config.toml
d_model = 512
d_expert = 640
init_std_router = 0.0204
lr_router = 0.000553
head_dim = 128
attn_scale = 0.0884
beta1 = 0.9
lr_head = 0.00609
grad_clip = 2.0
decay_fraction = 0.899
decay_shape = "linear"
batch_tokens = [65536, 131072]
Below are experts of layer 8 (counted from 0) of a mixture-of-experts language model. Rows are named router (the router's row for the expert) and show model dimensions 192-223. Each number is 128 + 24 x the weight over its row's rms, rounded and kept within 0 to 255. Numbers have three digits each.
After each expert's rows: a language model's description of what the expert responds to. This comes from a sample of Wikipedia text that the model never trained on.

# expert 7
router:146137196129093124116121129084172092110149118174167130101090115122121130124113126138115133096141
What it handles: Coordinating words and, or, &, than, plus list commas and word endings after a or an, like or(phan), afflu(ent).

# expert 0
router:126143126135150118118098137134085157114123149052095170125115128151138161155128116093139106173066
What it handles: Table cells and pipes in album articles, especially publication or review-source names and ratings, like Alternative Press, Times, 8/10.

# expert 3
router:120088122135123125080086172103117070140121114169148119165108163170122141134176146176138133139117
What it handles: Possessive determiners and 's, like his, their, its, her, band's, mostly in sports season and team articles, plus score dashes.

# expert 8
router:092125145122150152180171157138140175101114145124108137165154135144131111126118102180143153170123
What it handles: Commas, periods, paragraph breaks, and clause-opening words that, which, when, because, while ending or linking sentences in prose.

# expert 4
router:090134141145085142166192088122159132129135125122111107097112100120119137124141116101137181168170
What it handles: Quantifiers and determiners like a, any, some, many, There, plus table pipes and section-heading markers in election and racing tables.

# expert 2
router:111110099114166095132104130124057097116144135183122113111096126113131118098134173120109128161145
What it handles: Space or numbers after slashes in footballer career-stat lists (Club / 48 / (4)), plus pronouns it, he, and scattered name pieces.

# expert 10
router:125150144151160128135131087192125163126109102121135164090144150147122093144107124137124131091162
What it handles: Spaces before numbers in measurements and counts, units like mm, yards, and plural nouns like children, buildings, students.

# expert 9
router:162148121099150114150169151115143122118121131104153153135099078126116125136127114142147141137090
What it handles: List dashes in taxobox entries (Genus, Species, Authority), born, is, and parentheses opening biographies, and table rows of officeholders.

# expert 5
router:157073094130117115129096116174082142138093151090125133130189112095143120096155125098118130091142
What it handles: Verbs and verb prefixes after to, modals, or pronouns in narrative prose, like could, make, did, mis(lead), dis(embarked).

# expert 11
router:141149143090150147098152132088132110125139177116114156140173164130101132143102096158148070106128
What it handles: The articles the and The, the preposition of, and colons after infobox field labels like Location:, Website:, Length of term.

# expert 1
router:119156103165143115106140107083116142145137116155137071128131155087166138134122105117151072135101
What it handles: Forms of be and became after a subject or which, as in "It is", "population was", "been", plus mid-word pieces of foreign place names.